python train.py --hidden_size=256 --experts_per_token=4 --hidden_act="swiglu" --moe_layers=[0, 1, 2, 3, 4, 5, 6, 7, 8] --routed_scale=15.1 --balance_loss=0.00506 --init_std_router=0.00841 --tie_word_embeddings=false --learning_rate=0.00216 --train_tokens=491400000
Below are experts of layer 2 (counted from 0) of a mixture-of-experts language model. Rows are named router (the router's row for the expert) and show model dimensions 0-127. Each number is 128 + 24 x the weight over its row's rms, rounded and kept within 0 to 255. Numbers have three digits each.
After each expert's rows: a language model's description of what the expert responds to. This comes from a sample of Wikipedia text that the model never trained on.

# expert 62
router:161117137157125155148106157112122128118131206132110111146091128120182153100103089133126145078093106099099131173135151149083160155131113102068127109131055082108149111135175128114126135085123148170128158152112102158123138149141146115140159113127118142140105178188128151105126178135144113093125119103102117113113140108118134078116107102100163137130112129141126121104122153150144159160111
It responds to: Common given names such as Ali, Alexander and Jean, and middle syllables of foreign personal names, such as Ro-me-u, Naka-bir-a.

# expert 2
router:097154106102099100152160100092150098152131101102155128111147100160145110165133137127115115144162112117108117150155107107152159153102106152111102122164151103097113142156100104159104159096130135119149159127132103165157155103127158093151099103101147128144160141093099106117105121097147148159106155116109132103115114115120097161147116110155104151160163145140097096113098099154155137147098
It responds to: Small number words and quantifiers before plural nouns, such as two, three, several, various, plus were/are, month names and city starts like New, Los.

# expert 25
router:095148104101101098153154100089154098156131103101159134111143104166144108158135135128115116146164109120103114151153106107155156156101104157110101123160148109100108141154098101153106152096127134118152157128128101164157162103125157091156097103104147131146164136096100107118102119099145144162104153117105129104116109116121097156146114108155098151162158149143091097115098102159148135142092
It responds to: Hyphens, spaces and short name pieces, mostly in lists and foreign names, such as "-" list bullets, Arab, Ya, UTC offsets.

# expert 39
router:098152104100099098150161098091153101153127101101149131113146102159144109160131137127116112146164112117107116149156101106155156157102110156113106124160151103101110144154101103158105155096130133116146162132130101161159160102124158087155099105106147126143159141095098107116104118096147146161104154117107131103114114116121098161146113110153098149161160147145099094109096099156155136147099
It responds to: Astro in astronaut words, plus list line endings, closing quotes after song titles, -19 after COVID, and words like Young, back, life.

# expert 12
router:092156122087110095149157102095135102158117109083147133121120104153153114155145129133109122148154108104099113138158105096137151153109114152103101129146155105094126153155110092156104155105125142108146139129115108166175167102126153095161099103102155121141161124104090101116109107103149165160113165118103116100122131107139104171143107109148092138156162131131108090114090091147157124143099
It responds to: Sports and competition nouns in headings and tables, such as team, Cup, club, Championship, Athletics, Racing.

# expert 38
router:113110090144088100153124101107153115145117139104168107141143086139109098161170118152129118143152093152105107119159109115153144153117119152136128127158176101131096128131124099143101132115145129093128142100122132148156150095132164124147131123098161151153134105117129146151119126130165111184122130110100144130093093143110094142119117095136113140153139157155104109095110095139148117159108
It responds to: Symbols in geographic coordinates and ranges, such as degree digits, slashes, N/W/E, em dashes, year ranges like –19.

# expert 42
router:096148105103102097152156095092149100151132103100149134110143101159143104159135140132121113150166112120104114148152107102151158155102107157108097121164154105101114144152102105161107151098132131119147155132131100170159163103126162091153103102103149125143162138091097109114103119094143147161104152114108131104114108114122096163143112109159100149159156148146095090110099100155151133142099
It responds to: Newlines and periods ending lines, plus nouns in section headings and infobox fields, such as entrants, Broadcast, member, information.

# expert 10
router:099150102101099098151151097092152099149130104095149132111146102160147107161133135127117113147160110117107113151155104106156154157101105155110104121164150103102107143152103103156105151096129134120147158132132100158160162102126155090151100106104150128144159141092098103115103119099145147163101150113110133102115113117123101162145114111153102148164155149142095093111099101153152137143096
It responds to: Sentence-initial adverbs such as Nonetheless, Meanwhile and However, country names in location lines, and colons introducing lists.

# expert 35
router:117141102095109102144138156116067161134099149109132110105156146117093164128152166149108100132143113165140108162100104119137151135129119112174124170131136123151157159082147171137152147162133136099121130124151117145119143168133141177127120151179097107142140161103147126163108131112087106141144154150119117174170141146172207119088105118118126111100135114099122122121119129119134117123151
It responds to: Prepositions and conjunctions joining noun phrases, mostly of, and, to, from, by, as in Place of birth.

# expert 22
router:101149107097100100152159096097156097151132097102151137111145102156150109158134142128117115141162107122104115151154106106151158161102114160109107121165148108098112151152100101157109161095132132115146159135127100168160169101128157092153101103106145123145155134094098102111105116096149144159104152118106129101115116112121099158146110102152100146160160147142100092112101098156155133139102
It responds to: Nouns like country, city, area, United States, and table divider rows, often within music and political articles.

# expert 45
router:103159105101108102160161108091154101148134101100152133122141098163145103163135132132117114146160113115109117154154108109153162148093112153115106122161154101098111146153107101151104154095129120123146162137131100164160161104121156091150108106107145125150167136096099097115105112090145150159102149113108138105110111115124092158144109113156103151157160153148098095106094102160155144149103
It responds to: Nouns about music and songs, such as music, song, band, plus word-piece middles like pro-mo and paratro-op and words such as such.

# expert 37
router:118145155105135150143144092125110122113151144136092133147156116130105143132129150114154135154132133115115114127160118153143096112157153133113103106151129151134150155146107110087141165111095157079147101147111146145114107109146149109142107080168129094079138134104105104155146142155103137156172108123102115146172095177133100129136104122133108145098148087147176180105091156130129134108132
It responds to: The articles the and The, and possessive or demonstrative determiners such as his, their, its, this, often opening articles or sentences.

# expert 66
router:107153115096096103146160094088162106146127108102160140109151098166133112155130124142121115143160119114111117144150111117155154156107107153114109118160161106105108134160101109160104156117133120121148155117126103166158170104123156089153096104115159138155154124091098105120108131096152129160114151125123129111121126124136106164141112109163112159165160145147089094131090098156155133143099
It responds to: Capital letters and odd word fragments starting codes, abbreviations or technical terms, such as D in DOV, ec in ecology, primes, ft.

# expert 54
router:149101094158174111153115162155156114150163111124142138121105166127157091156144139147107123144144159111103114135162093143137083119104117140120099098148071106137111152159100131145136109168105139146068136148143123093079120107112125113130136109099111135129094110155150131113118096130111128131124148118154126091123140139141140161136122116129143145112149141163134129130110131129134096088090
It responds to: Country, nationality and state names and years, such as United States, American, India, Ireland, Soviet, 2019, often after in, the, New.

# expert 65
router:111111081066125142150148169111109100153086141109166144147103119149141148146135100104106102115153121104140098067130161150150137162112088105120112103134106172106131123151121133139104156114103128145142149097115095126098141143157088114143117150107153120106153160136100099110135142111151086147107070121137143125116140183106105123106166135138099152142149134103115120112121119135125093147116
It responds to: Apostrophes in contractions and possessives, plus inner pieces and second words of compounds, such as fin-ned, Testo-ster-one, executive producers.

# expert 46
router:101154107101101098154162097093153098154132099101155127112142098160145109158134136129117114145163108115104115152156109108155158155100108157109104121159149106098112141154101104161103150097131131119145163131132103162159161101126159091154102100108149127149161138091096105115103122096148150162107152117107131106115111115120099158144114109153099147166162150144097090110097096153151136145096
It responds to: Pipes and parentheses in tables and track listings, plus place-name starts like New, York, Santa, All.

# expert 40
router:101153104101099101152160100095151098153130103097155129109145099164148109158134136127118112147164109119106116150154106107152156155103107157110099121159149104102112143152100103159105155102130129118150159132132101165156159100127161090155104100103148128146157138092096103116101123098146148157103152114105128103112112115119099158143114110155097152162160152141098095111097097152155136145101
It responds to: Periods and line breaks ending sentences or table cells, plus ordinals first and second, and words like Please, De, San, back.

# expert 34
router:095151098099092101143163093091151098151124101103159136112143102158142105162132144128119116150163121115103118150154103106149152160098107161114102126158154111105120146156109108162110151096125123121150154130138109169153163105127159094158094102109146108146162131095102109127101122100148151159111152116107133106123109116133101161150108115148106148158162146139100090116090098156146133144107
It responds to: Digits, years and ranks in table cells or list entries, plus field labels like PubChem, Genus, Died, Succeeded in infoboxes.

# expert 24
router:129132138131104156130127129115156100155140141101150148148098097081171158120120124127105129091100133105091145153134092145087152144100133102086111109129080104162121161111146114153104150120141156154132155136110108145149092185148130121122117118123118132168158157175141124122128173148103147126116170118095135099120133083103126102111076164132126169147148136148128096156096119159174175167131
It responds to: Common first names such as John, Robert, Eric, plus word pieces inside foreign surnames in lists and sports tables.

# expert 36
router:093142119109111114152143123080158092153145075122151123112125095164145091167135130099130109148135108137099144154140122084172132141092118161096104127161135100086113145153116109168095131118123121121151159153129110151138149104128161100157124108092152143145122152098112111139094110106161150123121163124101161122098104114100079176130130108146116158132144153150090113120113121160150156140121
It responds to: Final pieces of foreign names and words, especially Slavic and Romance endings such as ović, ová, va, ello.

# expert 51
router:099149106100099099151157100090153100153128104097154127113146100158145109160137139126118114144161111119106117147153106105151157156102107156111097121160152105101109141153103100157104156096129133120147160128129099166161160103126159088152101103104150126145159139093099102117105121099149147163104154116109129104113113119119097159147111107158100149164160151145096095109096101154154135143098
It responds to: Line breaks and pipes opening table rows or paragraphs, sentence-opening adverbs like Shortly, and month names such as May, June, Aug.

# expert 31
router:099154102098100098151157100095147099151132097105156130110144099160147108160138136123114106148164109121105115152151111102153156152104110157111101118160152104098112145154102107160107147102126129112148155130132103169154164103121162089149104099101150130147157138093098110115107118100149147158105154116105133106116117115121098157143114108154108150160157145145096094108096097157153135145099
It responds to: Punctuation and symbols in code, LaTeX, URLs and chemical names, such as &, /, +, plus list dashes in taxonomy boxes.

# expert 1
router:129145114145152158147123155104170168117155166088144096157138134172129131085102131118132121090124131114119138153103153109111163134124111091108131104082134134128133124130172130148086148093123116151157138112128077126150116101123144143108135107112127163127153132141135141107102180133131123120145132098138148146132105101161116082159089122141098124168163166134109111135165138136147172140126
It responds to: Short letter pieces inside unfamiliar proper names and foreign words, just after a first letter or syllable, as in P-y-thom, S-y-riac, Li-wa-a.

# expert 26
router:097151102101100095149152097093148097152124103093154128107144101164147109158139139130119112146168112121106115144152107099153157154100106158114102122166152104100114140148099106158108152102127136122147159128128100163159158100123158090154101106106152130143162135087099103117107122093147147162105155112108131103115111119119093161145115109156101151165157148143095093111098104153154134142098
It responds to: Commas after names or clauses, pipes in statistics tables, and column words like Coordinates, December, and first names such as David or Donald.

# expert 8
router:098160110100101103157166113094159103151135104102158131122125102166144106154140135120123117165159105113107107141143110104163159144098119166113112111149152102108121145144096103161101141113124117122146151120126101164139158106129155075163101117105153120146151138099093103120092126097160162157106158110108139108099113117118091165139119117150101156149156158150097106113106105149155139146107
It responds to: Word fragments right after a hyphen or inside compounds and names, such as jury-tri, instant-run, 1950s-era, on-site, multi, semi.

# expert 32
router:098149106099102097155157102091152098153130102101153132111147102157147108159132134129114112143165112118107114152155103106154156156101107156111102118160151105099113141152099101156103155098126132119149159131133097166157159097126157088154101102104150127144157142092095109113100115098149149160104149119107129105112109116120096159147114108157101148163159150143097097112095098158150135145099
It responds to: Pronouns and sentence subjects starting a clause before a verb, such as it, It, they, He, There.

# expert 11
router:103154116105096095153156101088146097152122099102151136117159100156142113157131142126117115143156112127106115149154104102155150159116113151112090110160148105105110150153102095152102162095126144118148158133131095166161166097127148089150107095108146119142158142093099100118104127097153153171109158107114132105112116118116098163140115111155107150153154155138091089120095098158162136139104
It responds to: Auxiliary verbs after a subject or relative pronoun, such as was, had, been, plus accented word pieces and unusual tokens in titles.

# expert 67
router:156111154138126165150081155104157149090129145129116135164123128158163122089129089090144131092077128102100137152092149124132154125121116090072169103092100122087122117139170107120092077092131114164119165124112099132126119147095144148135105111101161174149121144177146133093085158125136112071099123092101159126102147119142113085130101081129140138135128157137098126118137160119150172125123
It responds to: Letter-level pieces inside non-English names, often Slavic, Turkish or Asian, such as ir in Kirsti, ş, z, č.

# expert 64
router:097153101102103096150161098097149102152130103099157132115144099159145110161133137128116114141158111117108115154151107105153154160099104155109101121162147109100112142155099109158109154098127132121147161131133103165162162100124155095153102100103149130147153144090097103113103123099146146162107157120109134104114113111119098161147111110155105149162158150143095097116098100149152134141096
It responds to: Function words linking phrases mid-sentence, such as of, that, in, which, and the word Act in legal titles.

# expert 5
router:101155101099106099153157098082150106152133102097150130109148095168144109168138138133122114147170113120101118147152103103161152148104116159110103120162154109103111142156104108152103149099136135117148155132124098166155159098126159091155100103105147129145163142087096104117108113094147148160100153121109130105111113112126095156141111109152103154162159143145099093110095095158154134146107
It responds to: Sentence subjects and linking words before a verb, such as it, This, he, also, later, plus table pipes and broadsheet-type word pieces.

# expert 13
router:139084104169109161127101129170154144145097122137098147101149128131104116151127147135110155142129117104127085156154104110104079120089114161158127102150137135148106114160108186153107101148159080124122108105151135125093148093118137163140121157097159148162146116119158128135158145146149155146132112114156130089090136123100108132166126108127101125140153142113114108112140090154074093117108
It responds to: Digit pieces within years, ranges, IDs and coordinates, such as 1400–1000 BC, completed 1214, 8MR3447, and currency signs like £.

# expert 60
router:097149101102099097151162098096146098148127100099152131107147103160147109157135136128121117144164113118104114146153106102155158158100107156114099120161150105103110144154101100156107151098129134116148160132131101164156161101122157091153103102106148129144161139093096104117103116097146145163103155116109132106112113118123095161144115107151102149160158150144097099108099096157154133144097
It responds to: The word United before States, at, well, did, over, and spaces before words or inside math markup, as in RIAA sales tables.

# expert 19
router:136098157125140128090156144125096120144136127150089141148095121140105097105102125099098092099162112115105081075156146167124109075117150154101089113138140155126115171154121155127150090149147165160112113122142165134122104116171067131167112167092091123088130137118106090111130089113164168157106117110116106106134103104107096125161175121126132086118137154143126116130093137133071080117134
It responds to: Common nouns for places, buildings and materials after "the" or "a", such as home, town, River, water, building.

# expert 23
router:094149103100103097152162098096152098150132103104152128109144102157144110161134139125116112145166112120104115149153105102154158159101110155108097122164152106103113142149100105157106153097128133118146159125128103162158163101121157086156104102103147130146160135091094108115106119099150145160101156114111132101114110115124099160143114113153099146161156147140099092110099099154153139144095
It responds to: Words after is a or table pipes, such as retired in footballer bios, list in asteroid tables, and titles like Dr, Jr.

# expert 21
router:102154109099099098150157094093145096154128103098151128114146103162142110163134138126119114148163108121104116151153106106156157153103108161113101117163147104101118144152104104157108157099131135121149160133127100167157164101124154084154098099103150128146159144096097110115103118100147153162101151120109127104114118113121099162148117110157099147166159146146101095112098099155155133140098
It responds to: Head nouns after the, a or his in biographies and descriptions, such as politician, family, company, wife, public, line, fuselage.

# expert 3
router:099151105103100096151161099092152099151128101099151128111147100162147109163136136125115114145164112119105116148153106107154158157103108155111099121163152103097110144153101105156105155100129131118147161130130105164159163102124158088155099102104148128143159137096095104116102119098145148160105152118106132105113114115121097159147113110152098150162160146141098094110099096157153136144094
It responds to: Table separators and spaces in sports or election tables, subject pronouns like he, she, and reply words No, Yes.

# expert 27
router:096156105105099097149161099094151097154129103096156129112149100162148106164135139126119115142161108121107115149151104103155159157103105157111100123159146107096108144156101105159104151098125134117148156126136101164158163105127158092152100100104144130145158139093096103115104119099146151158107154115108125103110116114120096162148110111156098149170156148146101099107098097155155137146096
It responds to: Dashes opening bulleted list lines after line breaks, colons and pipes in tables, and abbreviated month headers like Jun, Apr, Sep.

# expert 59
router:101147102102097095151157099097154100150130105097155129110147100158145109163135138128117116147160114119106113149153107103151159154103105159108106122161153103101112142156102100155103156097128131116148153135137104166156163104126161090153099100108146128144163137098099103118105113096147146158112156118107127103117111117119098161143113106154102150162163150140100089115092100153148136141102
It responds to: Pipe separators closing a table cell after names, countries, song titles or scores, in sports results and track listings.

# expert 55
router:098150112098104097150163095094148101151126102099152134110142099163148109158137137129124113148165112120110117146160105110154155156101110161111095120156151106099112144147098105156104158100126132115150158129128097165162164102123157095152103099103152128142160137098091100115110115098149149161106154118109128099119110119125101164147112105151098149161158146144099093110098097157153131146091
It responds to: Nouns for roles, places and organizations, like village, priest, politician, district, Records, and ISO in standards.

# expert 30
router:133157130123082109129156105095167141138111093136166145103175108164120094138147130141148122154121118089091114138151108120152170117101142140136140117104168138127127160115110120156087108145134073113161125097110100101131137136121148116139106111143132124151145117147109109130101169105168196150113139113138161146101135142133132132175079129132114160121170162174100122157143131142143163143148
It responds to: Short lowercase pieces that begin a word after a space, hyphen or bracket, often in etymologies or foreign terms, such as ub, ly, ob.

# expert 33
router:138132096122143106141128167133115129152145158122130101165074124129158097107116106079117070089137108113107121134134112114095118136113141121086085105125068095102106145166124141135127125147121168174142107157168144155123083096160061153115126165098142146114103159132142125091144117110130123116096127109098145090110100090110117128110172085140141106126103134137131145100116132136103142147117
It responds to: Final syllables completing names and compound words, such as -wood, -ton, -ley, -field, -ification, Keil-hack, Nim-oy.

# expert 14
router:099151106101099098152159101093153096151132102100153130113146096161145110160135134127120114148159113118106115149156105104154156156103106158113100121160150102101113145152102101160104160098128134119147156130133102163157162103125158093152101103106149126145159139092096104111103120098150151159105153115105129099116112115121100159144114109157102149162161146142098097110095097155155135146102
It responds to: Blank cells and spaces in tables, closing parentheses, == heading marks, and relative or clause words like which, when, where, It.

# expert 7
router:098155103095102098153162099089151096152128101102157130110147100163147108164135136128116110144159112122108114149155104102156158156100109157111104119160148105099111145153101104158104150100124131119145158126131103162157163106124158093154101104102151129141161136095098106116110119098148144162104148119108130104113113115120098163147114109155100149159161149145098097111097100158155133143095
It responds to: Articles a and the after prepositions like by or with, plus first pieces of personal names (B-arack) and table numbers.

# expert 0
router:101148112101102098150161102095146096152134105098150129113144094159145108160136134130116115148160107119106118149156109109153155151101106158109097121158150106097110146149102101153101154097133133116150161128124101163157166101128158089154102099101144131144161133085094102116103121097146150161097153116108128104114112120121096167145111111152104152163159151146093093111100097160155131142096
It responds to: Pipe separators in sports and stats tables, URL "://" and "www", and copular verbs like was, is, been.

# expert 49
router:103151104096101096155157098093149100149128102099154132108146102159145107159137138137122115143162111118104118151154107105150158159108106163107101125160154106102114144149102101156107156095127130117144158126134097167157164102123165084148095097105150122142157138094103110114098117098142148159102153116109131103114113117123098160143116107152094148164153146140097094107097101155147133147099
It responds to: Periods and commas ending clauses, especially after years or places, and in, during, plus heading markers and result.

# expert 28
router:100149111094096097152159099092152098158129102101152129114149103160146110158134134132122118141162114123109115152153106104153152153103110159110100119159152106101109145155099097156101152097128129113145157131131105161158164105126161092154101099106143123145160133089101105118109120098150147160107152122110128100113107116119094160146111106151100150163156146138092093113098096155150134145100
It responds to: Equals signs in formulas, scores like 4–1, See in See also, and nationality or position codes like ITA, FW.

# expert 20
router:099151108100098100152160099089152099150132103095154128109143099163146107159135139127117114148162111119103115146153106105153156157101109158112098120157149103099109145152097102156103152097129131118147158131136101164156161102126160089154101101105150127147165139092097102117101120096149147159105155119109132103115114115120096162145114107152098151164158148141098100108095101155153134143099
It responds to: Field words in infobox lists such as birth in Date of birth and Orders, plus numbers and commas in sports results and tables.

# expert 48
router:096149103098103096151156093096151100152128103092147129111143101155145107159129134130118112147166111122107115149151108104155159156097105154113096126163145110100112145153099104159106153095127135117147163135133101168155164104124158096154103101103148126144162140096096104118101121092147146158107150115108125103115113119122095157146110105150100149162157148140097093107099097152156138141095
It responds to: First tokens after a line break or table pipe, such as quotes, The, A, (, FC, Intercommunality, in lists, squads and sports tables.

# expert 52
router:148102090110108099098147160116151133123109168125143106155124107102098152135119162155126132156141130113120103111156131117155115122167119139155123112151159089172119130111143117140162147158143131141128073147152109148154150165101157114133119103159148164133140149107166100156098120112105077143109117149105112115169132120128120126095124142132130104132112146116123122102204119131149101152104
It responds to: Commas ending list items, clauses or dates, plus "and", semicolons and closing "),", as in names lists.

# expert 53
router:101147103106101096153156094096149098151133095101153133113148098160149111155131139123121118145164110120101114151151103105154155156103109161114105122166149110102110146154100099151108158098128139117148160129128102163155162104126160091149101104104146130147158141086100102118097123098152147164102156114109134105116111115119094158139113110155099149164160150140095094113098099150151137147104
It responds to: Pipes and table divider rows, colons after dates or titles, and the word Year in phrases like New Year or of the Year.

# expert 9
router:144162161099160163138150136130084128072141158128117130136150140124112137155156139109163096159129160094106118142127166163150087102179156149146111121147098170111140153107107126089162153120131157110140148160118133090107114101154149112150106093171099115081146093110109100155183152151095123147163132112122147157147141158164112131147091159151122119102115072148178161110122177128105127085152
It responds to: The, his, their, its and this after prepositions or verbs, as in "of the", "to their", "were the defending".

# expert 15
router:101146101099103098152156097092148101153134104104147126108142102162151113161136132130121115146166104119101113149158110109154161156104103162109107120161150109101106142155096105159104153097130129118145157132127102166159163096120156091149100097102147127144159140098099101114098114101144148156101157119108125107118111118123091159149112107155099147164154146145101101115093102150148138144101
It responds to: Head nouns of institutions and places after the or an adjective, such as Hall, University, County, NRHP, plus commas.

# expert 57
router:096149110101097098152160096095146101154128106099153128109143102161146108162139138130117115143161110119107111146153104105155157157103105156112098121160150104097110143154106102159103150100128132116146154127131102166158165104126160093154098105104150130145158137093093108114103121097149147159108157120108127103119116113123095160147114110156097145158157150145095091110099100153151136142097
It responds to: Values in geography infoboxes such as UTC+3:30, sentence-initial He, After, In, and military or place words like War, River, Regiment.

# expert 4
router:102151105100100098152160096095154099154137104099154133110144098160145107158131143133120114143163111120101118150153105105155156156099109155111106125166148105104113142159097106163105153096129125117145158133132102162160161105125160090150098106103150127148164144094093102117107122098147143159102151114109127101112114117121097159146115105156102148161161149143093100117099099151155137145100
It responds to: Capital-letter abbreviations and country codes in tables and infoboxes, such as USA, FRA, STAT, CM, plus the conjunction and and initials.

# expert 17
router:093151108102106096150162097098149096151128102095160134111149103167150103162132136131113115148161110123105116152150110104150151154102100158110101118159155108102113146155103104159108150097133132122147156132130097164160158103124161089155103104101147124142160140096090106116103123104143144162108151115105127104117117119121093166145113108155101149165155155143098101112101095153156135143092
It responds to: Pipes, line breaks and dashes in Wikipedia tables, plus cell and header words like money, Avenue, Street, match, Score.

# expert 47
router:095149105100101098153154099089150098153129103097155130109146106159148108162132135129119115144160111118103117148153109101152154156102110160111104122162148107102111148152099106157105152095130136120149161128133102163157161104130160095154098099104148127142159138091099105114106120096148147159102152119111130105116112117125096155145115110154100149163161147139098097110099096158156137146100
It responds to: Words starting headings or table cells, such as overview, Percentage, Division, College, plus line breaks and zeros in election tables.

# expert 61
router:099146107100098098154160101091151099156133103101152129113147097157144107164137140125116113146159109116110119152152104106151157158102109155111100121164154105101108147151105103160103153099127134116144156130131100164158164105127159094152101104104149128147161140095094102114101116100149146160107152116109129100113111117124095162146113108156096148158157150140098100110098100155152138147095
It responds to: Line breaks, colons and field names in infobox or taxonomy lists, such as Order:, Country:, born, Released.

# expert 6
router:098151105103100094152161100093153099153130104097152129112146100162147109159133138128117115145160112117106115150153107106153156157100104155109102121161150105099112144153103106156104155101131135119147160128130102164157162102125159091154100101102148128143162139094097102117105120095149148163102151118109129100115110119120098159144113109154101149165157151143098096110097098157154136142096
It responds to: Capitalized names after list or table separators, such as France, India, World, Air, plus small numbers like 3, 7.

# expert 50
router:115153114125105117147155089080162125136145101101140124099133101176147124163130142128130117154136141144088138150139114112153166156091125156094107134131162126109090137145110098159088147102131132118148147106111099153165148120130165098131105091096140125141148148089109120130093103111135162145087133094114149107127112103125089143146107125165091129163144156156107095126118119154162142147126
It responds to: Final letters finishing a name or word, such as y in Rocky, plural s, er, man in Postman.

# expert 58
router:098153109098101098151159092093148098155129100101152128111146108160144113162134143121118114149162115119107112146152108108151154153102107157113100118163154106104106140152100101162104146095123137115150160131133097163156158106123159091153100103103149131139154140093099103117102119098146148165096154114110132104110112114119098161142118111159099150158156146140092089110098101151150138149096
It responds to: Measurement units after numbers, especially mm and cm, plus table markup rows, apostrophes, slashes and heading marks.

# expert 41
router:098149109103098097150158096089156098152133103095152129112141097162147110158133136125121114148159111125103117150156108104151154155100108156111101124164152106105110140153103103156107151103132131119150156129132102163158157102130160088153099105103145126147159141086095103115102122097147144159107151113106130102116111118125095161141116109155106149163158150141096096109100099152153133143098
It responds to: Word pieces and function tokens in the middle of names or phrases, such as della, prepar, San, table pipes, quotes.

# expert 16
router:099151112100102097156159098092148097151132103100154124109144097164145109160138140127118110147163110121105117148154105104151157159107107159113098119163152104102115144151099102158107152098130133119145158129134103166158159104126164090152104103103152127145162137094095104116104118094149146159106156118108134104115110117117100160141114110158099149164157144139095096108097098160152138144098
It responds to: Pipe separators, commas and years in stats and results tables, plus column headers like Apps, Won, Nominated.

# expert 63
router:096151105100099097152160099092153102153129105095151128107144103162147107161135135128117115144161110119106113148154106105155156156101108158111101122158150105100112144152100100152105152100129132116148158131129107163160161104126157092155098100104150133144156138094101105114101120098146147163106152117111128105115111115122096161146112111152098147162159149145094096110097098156153134146094
It responds to: Percentage ranges in election maps, section marks ==, pronouns He and She, and nouns like Fellow, tube, inches, Red.

# expert 56
router:097147106100099097152157096090148098157130103100153127109145100160147112160135138128120112146157111120111112147157104106155158155100106152115100121162152106100111142152098105161105156099129133119150157128132103168165165104130159092153105104102145127145162139091093109113104119095146144158108151117107131103112111115120094158148111109157099151161157150141098101113101100151154133144096
It responds to: Mid-sentence function words such as not, they, the, that, plus election table headers like Turnout, Majority, and percentages.